Experts of a small language model.
Size: vocabulary 23401, 54.1M parameters.
Experts: 32 experts in each of 11 layers, 240 squared ReLU neurons an expert, 1 pick a token, a softmax router, a shared expert of 512 neurons.
Training: a variant of Adam for the experts, 489M tokens, 3727 steps.
Below are experts of layer 7 (counted from 0) of a mixture-of-experts language model. Rows are named up (a neuron's input weights, with its number) and show model dimensions 0-223. Each number is 128 + 32 x the weight over its row's rms, rounded and kept within 0 to 255. Numbers have three digits each.
Before each expert's rows: "comes after" lists some tokens at least twice as common just before its tokens as in all text. This comes from a sample of Wikipedia text that the model never trained on. Tokens count by the router's weight.

# expert 24
comes after: "\n", " |", ")", " Candidate", ";", " (0)"
up24:151126100171187100136087136128110121115139131102154146137147077101108118140130124125106101098115111161074123114068191111127097084142127144097153034134140124145126111062097072111028178058162093140098168119092105097085105111134161124220114205068109155101104127111066153091128125163097127168141103106085099124095131146141148125126134165142107151172096170082118146190142152158128144152131092129158141142095130083106121112147050096145129179152180159109119124090123096164178218090163158170070114160118166181118164172155180172154096141111096104159123156136151175162179097171180126110108128115121144162142135099105136119101139120136096129173174135133151127129161154125131188160119
up25:185122126105181189084149075149111127138178129167174130187151133201143157157078140154124134143162132069127146155120148122152089142111148174097152067156121157140167127134092109116151177136159142126117117138115145134147082051156175174078112144105080139107028147118118128154072103099141106124114131156132133078127153170123137151076116116108171078126096129111118145170114158078133160143154104147092127093123153116109079092135122113169191133075164089079139109148134163064129119059179167180143140110159113140123134138080209177116120109169081135145124133103081131145081166071101161125145158195139126093104077119077139153228188102126139088119115144111152142097099166124115102117137
up26:154141088173117158098123115119142118156113114094123125156128133122131121052117111146163125155162168113071152122127115155125134134117121165142139036069142140042107138069135149143108104164139113128154156182170069162108107140115185122080115139103130133092136154104089127100097125102138089176135087118113166135148125103156132172102118101141179213146093116140070183223109099196115103089119113126112128049148094141130161123168128112129167198068144164128118143112097147141097138118099161168134125146121130171110088154161100137096149087209118134113075125070212130095112087123088143105142082088061125117173162135118150119170129109101207141197141173133156099112120193127124146141135

# expert 23
comes after: " |", " 0", " ", " 3", " 4", " 1"
up4:196156111163155140190083131178136161165112134150121129126132149129114157162065062118137146106110100057111120084192114125131125117117169086158156082121106121069145097122148104138149134195112137118107164117154169141129100113104134062110164101065132163106078142106095109126098130085141084172117136170171102105113114120101157119114119101076110156120093117178051151111127101154119172166128076117117111125151199124098064158095123146120028193206125059102136174121147129080094158135108153144130102204124163132188111095128078145140119111141137119116110169156119110131155119078118057104160176169123147084124134109122144118155115151152143102093141124157135146178110198089103108101197
up5:199102109175102161124141130098115222069161177114190111101095212111141182138145148158131124124117148148129110054202148139111046137111112120090107107109149156099133103081100153109115150121129166145172069095112121130143073159082083150145128091089164180124129161109144133147075060115175138206117138135143097088137140108140115160124095115054120072113162136122142132064118126111115096182123119109162125107149143152110129113114132144152064136168153172099134120146177155117117120154103081115145144133146119124069141120124094147124152155190171145145141119141132114204152149157123088152074153118183094132118125138088190137153135129175208128093152118116138075139085078149208116119138
up6:132115129076172118099189116174143145109142092150184117126114163206130146135172123139155073129168085130164148087125140130152162197139154073103133178089109126121107125109119109135072150145200109160134159117080125130159094088152131112151129071159126119113142160138148172132125115149077148114135105128125096106160201166141117184126091173121051114123120171147175122131151100116142119111134103098108069141102092091109087176138141134048131173134222220176115121078159183159128140158124167095111169170114124080156134133133136159148112122190166156161148130131083162143175135128128117141142124169145081062190073155146122128137103166122105178124124103158191120139068131060144101146093

# expert 1
comes after: "\n", ".", " ==", "===", "==", " "
up4:099105057184070188112168135094162183122113099092116103078128136095195124107131169140126124124136150124203135146091126182116103146150107084105133142078122151174122118142096102118095142110109093122107158157127131170162123144146130116134144157069128126097146171127086161142116068119116180123139099096082106075139103166127173094150075120139124162173105098175148132128151135136143182057116041143173135101118115141073187141077230135138145161121173158145143052114181123142120172138117115119204176094134122123092147120085146137078104158094141083103169136142125140113129124116079115134116123080144119146156146173114156147126158151144147140130051219096128082140108164196106144100087
up5:160096116225102088121063109152104119094082112096144162094115105168135158109044114141117144085103094157132127156119180094125142061154107150185146162085092113149101044116069121126082190095151125137127163102120123120058100161122195173130105157106133119128160118117115118156169167127122149105161168157181102154121157096138127138143139156143117141102079116134115133102172128136113167109143112089099121102138140159094142109125133147119147122112137145147165095122082116217126141138116183165099149125127086153167171139120088139113114146191172164169106137149098159099196104147076031098104125235085136153111182097188146120068171145108154150101087111136140141157161137144089145127109
up6:150051139123120129128120152118124132139106144118100137175169100146109115143101170150066115093087164170135102086177144047113137096144086105176149190128111178165081128129095122116119153110113130116115105076125138159105116102194163151119139161110098199172202138112075157174129133151110139210132121165128133109082134131143143157100042076116110162089092061080150138151152092164096154069172122081111096094099114159138141108110133166147131137083162051139131109087078159107083120110126171150132104129160101119140167128137130130149071106174142140125125178166093085158104160097087076106099085161156104114132113173153125128114087194149122185098094164171129165203143128143076102147130

# expert 7
comes after: "\n", " \"", " (", "/", " '", "===="
up0:139129119081129141148154163125097111130143098130172115156144147144190176099139123145128145183157075180151150080179157149114134136107087056102111156099137056120141111079108080125150111154086141128149100146100198121097123128132133135138128133145126108170110121120121111087220105131120144137094103124166085139088222107112109135162142097078108136132150120089162118155155132147114145161126157110080092119106127164123140082154176092152144062156126175165094178149155154171120165060109107103151104151128196167174120148134133141194175101122169142135130128133146150072134174089114151135165173145133127137100045091092188081221099125145174104159215155142124153134172173083100162125167
up1:173115092137141178101183102146154130116109104073103145166076156107117142098089133053168132143143047105144132191144146123099130146114129154075094165088104133125126158136140084151122089107120129096103126147158104103162144158098132169164157149173091145148105122109120191176101095148157085123178145106127144102134157080131180151162144137124111104215121125118205105165141117165107093066144139135119147113137155188106141086151157117131083093131144125085100116114138090122152169132122143142096102161104144194021137172111141110173116117149149081117096200103143057094146065104114185132117074102127178146100069143111050160131174072122119045136124115109099161131099121109143166132135
up2:121150090166108157087069136084087155092119108095072104126123148100123082135123134161127173066093150141137121067089090138137139145141125110163109129113181116061177086142137103118151165122112090082159163124124109146141108134140133193103199109179204081140203104087096150138143119143107094133133130130140091101121096181165157170084121075052090135132145137137100141079093139108148141190143044106111089116097161132085075124138144073113101109119136165118139148104151133111144092147160113151087121134091073100149099064082075165152087182127146093103114119128176095151097102088100205169140067110158149103136092135157089174136123168150147133135165151133206112147186103105147105103146

# expert 25
comes after: " the", " a", " and", "'s", " his", " American"
up0:162109117108105155164144182172099149111080137168086172178138201218122119080125168123134079157122168106126185134200155106134171162146078067125067117130152078110197123099131145172124147100166169146121087099088134066142127123118116224107122145069123160152078178112139176154154127109126106092185156169138124136124091147124072192091113123189117129128119070089153138156140127097119139131097131154150117120116106140151118113120192116099089141130153118136161163098150102137147143093070165109169141134070107129163122154089131098144095140119170144130081185126147123161144115181122137132179123116160068065139152149075168106064165171148123104093102112129155111135163060145115127113163
up1:176084152153122118079142131121158174064140181101139048088106150129185078147200098124075133112079128158112140082111198103150134140145088168068082166108141135161139095149056131119116119137134122094058150124129144121149105086121130178189112141071144164114132090141107143109145145130120101126100127114110109125149167127064102087104125181144075081097048139155130167137125114161126082145142107114215105120107111123161138203124149124168102154118135177134091126124139145138170147146110167137168156098123130163145162157149070114138113142196121149155116175105143120165085122087145156111188138140097104083171116110126086133191145075153093129146166162192170126185122131058149148155171
up2:139163031115099108098070136141137139099093170109110147114160183117130113138137112124097147082086169136095148120080117124136136102142108133132125132108114113113076147157096108146106140143209099078141065187166118135154159121115114158155184120089043089174183147102093136095133095098112116160146145127159155082089125127131146110126139135151161128187145110176046152168106078119166108097114116147137103123135136152175158153165145152063141145194146138104105124129110181149103116121116129142138111195246127125103135167141132182109116122180141162123131158084097185129115069088168103090116089107147123139136151096141142151146150099151247057103110157162107105099086112091151132097152

# expert 4
comes after: "|", " |", " in", " (18", " (19", "-"
up0:175110117101135088133099141136064087100125087143112133106147098118128101109149115150083101164159115147198240057187191156092137118084116155136074101090114112132129135069160114183134061137141113119140135136139172129176149117125161151179128132079129129148136144085162147162136096102160088088107127136158085145093140136071120116153140199169042140109192116130153092152113129150145181168087104092128041074153113125130138149127182127126096102115176108102096101138114132175087119146111136129117112081133114127160128122176139136151090131138105136119064146144102133151152093118067096168102249111129082123100096173111108166155169135093120132106114071123132139137153126177165115094091
up1:146121104105116163163113107131093132096130144145122102136114163071135121136161190181101084111145153139105205101157151229187076146061129171111090104092135115083153160074100100108178164122091195093134218116081131090137104100167146141129119105142155182096135143148114155104150074131126165163102143143104129104120113126114105104092204117187080102096106127135134160097132130202144094104104089117130138128154133166169102152160147139162145161130146134135136120118088076136175102168119103122155214105104119158066204108110071120129130089147129108073122152157144154169107156175131173108077110117105125119121134086154181151116133138096108229124158134140100130142094192134128117121079
up2:108139139133144103053091093155131150150125143179046114070110121146135134159149165145167164133147137119129187106174110119127095130167137137111117129110082149100107134176124118134109075097187132119124147170118121057167145122128099153136146177101147127103150141155073145152108121177094134109114144121134122097105092110085087105127121113058144092104136164176148166147129115154143126062037089080167165059066143098172153198186224119113108138157154180123156102115130126103082093141100132102103151080114165119117138027140158184085134075102115157127118126124061130133085126083146117074118119100151146137152100108153119144193131138128141108123185153222124133152134185135097134112145

# expert 29
comes after: " in", " of", " at", " for", " on", " won"
up4:142145133122215133100150099134111106104079120144107114131114142101109223084085168125116174171147133084121213113095122123126092144116130134109117146105131132150145093106174099174148113123146083141095121113121172083115085129114142114059166149118121119111100164084190134094182125144164103111176114076109094180209190115162139139161130148127095087155151097102137101135086083149139160146151117100164112106151144140049128116083108200147108113116119129127161135124153155109135094052116167087144134110069174113140181130167093150095117051104143064118083085122107132132123136098097111110103092110122106080132089089102157070141202143038103137135138146081106124107124208103134146166112
up5:126228064151175152130123156122064175097138142137098188135107141129122167102117108176109093122151096150134145173158138155134086175082157118055148132094103121114103156074133121136120160120127089115154109097175138080076128123092131106067075096130168161095155168132143112111161177175104091142132102120158170156163143141114097084133079096092135161132110129161162055110119116155108193159143098116138137143159131074144147135142080132068126135075128113113104157112093162118079100130142117079136115179076101131121129078042148090125139073118135116081156153097144111133204179162112145138196143149106137126070106209116090129163132170111152046151133122131081137085130152128141135072148
up6:118161128133087125114139136083191080075175132127086177115062109095123097212125169141121120161129146187140162100128065142114129091068132120138105109142111125072197097066097112141115144097165160124119105109106182164149200107163052117124134159099144138164165108080093068168162174072137133069076115121127178117084119156147098146114118118111177149103063156124103104132160134163158166083118145086136121121104103119094096105152112082086111083110127077156119119104143161116143118130126145135178103088110089125133120192091179120120120103064140164103123149178125150120106119118135152225145146139127110115162097198084118080198155096127113158138114129120159117096196136129171087132114

# expert 19
comes after: " the", " a", "|", " The", " age", " an"
up0:158197104136137107094181118163117144110149124131153136146179068164128137112114109132165141076110135073104080092134127067126121081091127145151147159122093120081153151107116105109120154166136076129172117115191085103175181099143131128080149155125100115084169131197099143157109141146097165149165134149096174160137118096139108089158095171129148119137122164155181117184153102149092126114096154099147102134085116141143152134165130184106153169077157142177099123138120144109114129158150102150148186139147113117128083076115113171154015157196158134088150225065158131091099081144035096163127155164143115102149156121119091092131169141128108130146080178178155075196128106113126143172153
up1:108194117150088149138139157089142136132127129201115166122140172103202137138163111043073160142137140113134160111166112134141151092181127196140152079128136096128170155121128140143143150159100111106151108129111109073113117118091133156147075113155141088141183211142177184123103167120134096094083107092100167131150207120188136133162111133114145124126079146162129089172094118082128165090121119074171106153116096086078059133132124108209130125134168110140115089103092086138132147117147069128128105185114104132188184115135048183128129175132126150120106090117106159142096157182089116105107122143074089173099133193136142152085124141141128120138202172164119075103132101148128184133148
up2:171167079171182164135083069144128124126125151171067124096117123118124111082145129061111112105105082094099170145161128120152126147150124129134153138163111180174088151124119095185108117127109109098112132205126085131092126119158161159042183076076099103147123151149184173122116074140114101165170154111142169117107168100107082134135127165077122154161130157216100135182105128130171140096118147129097142159085132064119107134128128125092137150145148152120166135110196134132120111132145076103109140170166173097106106073157109171122078091155136082148080151146128167080121105147143088188143165121071117139142179191104181193136108117148128148170151098102119088057082140139186158163157

# expert 31
comes after: " the", " The", " in", " New", " at", " by"
up0:123157058148108089178109098105119070100183174128132161048146141093129095129110124091139141142107160139142115133097080095154118143101092112156125173124161139153137067135147126145153122146151108145131077143110140194183078159098103104129168123080105089198150129109093105158189108173146156146191109145143130174120110115121073121145097126096180193141082116112153089092093063144105161128113127198069101160095153130134142115178150046111080113105151067156160152154143156175083116145074154134114107160187093093106158110138151136048065109134095058124112166138097176107124197081181131113162103116128141107127128120132123164101102177126126131136118160143162110140163164146158101176099
up1:163141076178120109115142134089136155179133113096143073128124145074210143096114112095125118119125071130067131118096158109101132161135101076142112107107076110107108083159104134190147129112126100082125109120161123220089119149122129132134115144187183228118088099184118065115122130135062091122136181133164114110169105122149138147106106165086136147088134130109185154195143114165147165110172124135124139133148154142053126134104157117125208113103147154133123185077127097151126093114124118119109184091112131182077106082135146165101068150152086093157171121103088122146122114089124095093105108124074133132129199139149160145118189113123210091165144120153152115120096133147053134168092
up2:099081099129090144153116116136080133149149113138132151097109089125156150150173122095118134130166069156143135112130092112145121134109134100131155120105148128128133101129091142127135099123131078116175166114135182084105164125133130176110139110138121132152115190082128156137116137124128088094087108089105081080095092138186126148091121077113160158131145050116086077191149106179068185163187133147099085141104108039117050151170167136101146149061121201079119111091149159135154060114128110168152140117158151070098118169117152159172108109172136117104081147151111197170144112071128166127145143137090091154152054077091138123228129156122152085155124162195134084091121120103152128180143

# expert 6
comes after: "\n", "ร", " information", " /", " Animalia", " ge"
up0:091158119174141163160167049141089163115078098098101097116155109163117143188055100158165097141171167174094126112100212160138091104141183153140124150123085186096138101128139102101109136164153176171126150161133113119130137171122108156176156138131178158135139138129153149108126129136137141077129104123173175109068137125158038081053101102177154162100148140113128130125112065060138109153203117087076130131136118130132120088161079157175130164116156077142113194108186154104083076156094093132103105120094116126156083118083112120113129145113172193173118146164168101177161096140150082175166098111072131087129118153191139117142143103118158157166126122154111132127145119137114078096142
up1:171106123132115078156119120106096164137096077163201062116133108177164118132049094159180107121084166047171161113168135162155081104132071161142139128113100103104123128075133119186105163111130151112113170125172137151148162162156138108132130116116134137110161194152172109138117121147053123140144156141120064096173096145187154085071045081152127125174150104138083147134114132155160101082174121099169142084108169080166184144163142134142113147090146120137136159121129124151050113157139102112138124182117114140128141131132144130085121131170115090170150125074099164070146145141094124166117101165098137171148141236135090135091174112098110124179120113128068129100104153071086123103111
up2:149094143101095078116113134070155174168138210114178092124128095141101173151154029130087088097124134136179179156065108134134140131122140214200129082086107149139136094126114122126143111100150072165128139104118139134154113066129116134131124182101136119108144091141048131117137156134135083117107115072080058178168114142088082098162108157101112136105122146099127174116093125149127121170165058118188102119130134102154094024125135170137062125110161106121183155103127153157117155127111145119129105097155073115141187151098132107119123108111138075095120132064127111109063137081151190087187085114130142155096153163136123162135131127135149106122137156165108170163177152116103087117146

# expert 22
comes after: " |", " /", " League", " Division", " W", " Football"
up0:187117103098133141113134094170118112083194139118140136092131111142114119122096137128130155207171120123100123090164194136110102104075147096109153074069150107121129130161058116112134120112131145147140141156101160125131167119130145106125128047112142105120106134121069143128104110169125171146139110176138168101074139161197165148134053142138084084105131188084123145098115128141114172153167099093118114141153134088139042151130046130124168120114162140096165180118081127095154117181127146085109095092084171114156054106138142145094160132145157176152141111148086190144132042105129145184118150119083123080146104152119112158161107048100152095112172107163095215084172130132107081133119
up1:150069082098162100164122104109133104132126179113119121134168102110178140104158120143158118114166126118161108062115096170136128124121098166084121090120143113128129141105130116147136157144114145186131141151153121102089173063198175095114149129108105146167072117163181124189130125123073133158154090112162147215169105117063120163095147153116036146126122110101162100124151083110123140152161157050157126065113163128153130116161131097197156113177139114103139138140114164130108135098094119051132121076084106113220186141121066133114164151157106122094153126153102144118129098159128130197152126117087178101089071111136165112250131128115124107122159074149127194097125120145124118151116
up2:103091133107164083067096113140148121182129142115149060116127158116150143121126101137113075169137114109189163152176091204093093118160136138094108078115130146170125144112110116099132106141101198116140123168126081105154134123147101176079137118142150106142176119107073096112126115186129122089174187146159076133123084184136113194073106129129139100087111086195121146184131172114098139145076071103155128112063141070060111115115137087113127150088126150139169119083064101152141092173115106141149137102110158099156071089111184126110163121138079148187105151139104143099063115130174080093109111125143061177163161138132130072183156166160150122171099122141164161128125170084090134153091

# expert 26
comes after: " of", " in", " University", " at", "-", " to"
up4:112128134113107140121162098121100091136066125111177164071090117154128168133137151182102156154126128135148117124121110119115145126140105139122105110114190081105106065120081134170120109081093135135103177114208108141183093100131125171120117139164134110122148108030227145112104160117152107136204183097121101143179074158114125173112140154130062098129194144134187098153123123088124164177076127124110108151110113126094092115125074070169195125110144103128123135129124137116192081141117148065116164076106112069134091096163141130162044140133149084088116130113123139083106121152124170134167112110089117093152092189155104195114158155183125112127122143125100140150167106145166170074070
up5:124149114084137110178087086127133188050103127128122131148143138105104166173120169128075110146073113158095106080123103136089132101161139152165135095095093105119131104123131136155098068136136128146052121138104081134193080084142124132167118124140110067105176127144195113122159146134085141121129116135162093139069151143143194153075053143115095136160096113099113141164135147153095111149080181185084111158164077115095167129176149131181100164093136147110122123139181144159099087068125131144116104169147165142181136082044145115133147089186146147114120129073148139172104108193121120171148179116114088153142156089140190158170188094207153105095112116136142111080104163140176126148097
up6:137136137163144148114125130129087135116143148176115121189126123140085180064133149095057110139082128122118122139156143110139142121154131201190157139084151177114066139098099102205137189095146100164136120105158026130125100141091090118147176197126108100140106172153150099111104145114119088107159073167153127125059079147185135085087115121116078104115106131049129178149096125166149119066157140113077127079131125159161118125104149154170078159141143153013149116133098159087179139108104176149157100090118124151167082134119096128097138159129143133094130106114167127080170110133144123141076132125137124192163100157141153167212113087147169144153116116135128156088125100164095125107126

# expert 28
comes after: "\n", "\n ", "-", " Preceded", " such", " Succeeded"
up4:159107140110099230129189131142148159067161090112093113199127133109125113167182144109110056081112146158150100059142132137144050127125062047169150144119059123101112109126073110129098077110086131144147138128106108138136127094111129108137131125136165150151157143107135115131108116139119085119174105135136125132085124173137152140153107176075099077093120101105071078128084138143023148150084155194114107139107149103115119098154165126108128116095130131100138120162127126095112198122146169139068184110088065083112153105116157152094090190131138088157114136123135132131153196153116147113114119113137148177164145191070116094147160103157082084207148132137081144088095122119153151121135
up5:150112085159174147177121085153144136111102131077102120115112180045160174079148125096160086132191141156154146118098093148097062084160092142146109136088151101126161045144108117126134157138136089104130133154118135120171146090103163100155117109154108136115135184065142068108102140143098100196180130135113063126155115166165118126077116141123111094120119117141083165176126087130131206144094091089104113145081141125123111095140106094138145142097129109088177147125134172185159089143140158157158167123173091150126154092097135153110081131136161070096138167055141170174158134140142058128135196106131030148132181165095151144175133189149177135153156144150146100131175113186139103134134
up6:120226127146180131110112116113188145133156168140125142095179130123106155146105135109067126130096097125084166099150155129128096172122163076100072092094082107190111160103154111175121097117158139062103077146167072149177159181135132110168169180078086153121141125112177175115116100080175132130132082079147096097110120156171103173196146146132131163116113134158137102158078152129012152111124092150180085067117134113149149140116131121141140158164162138080157152112104142098080155137127173106124124165145131143086128146151136174130067142118158140091121130160119155102091169121100154168088130081148116126102125116118158140158210184125134058152136102134083066136071120107121130084111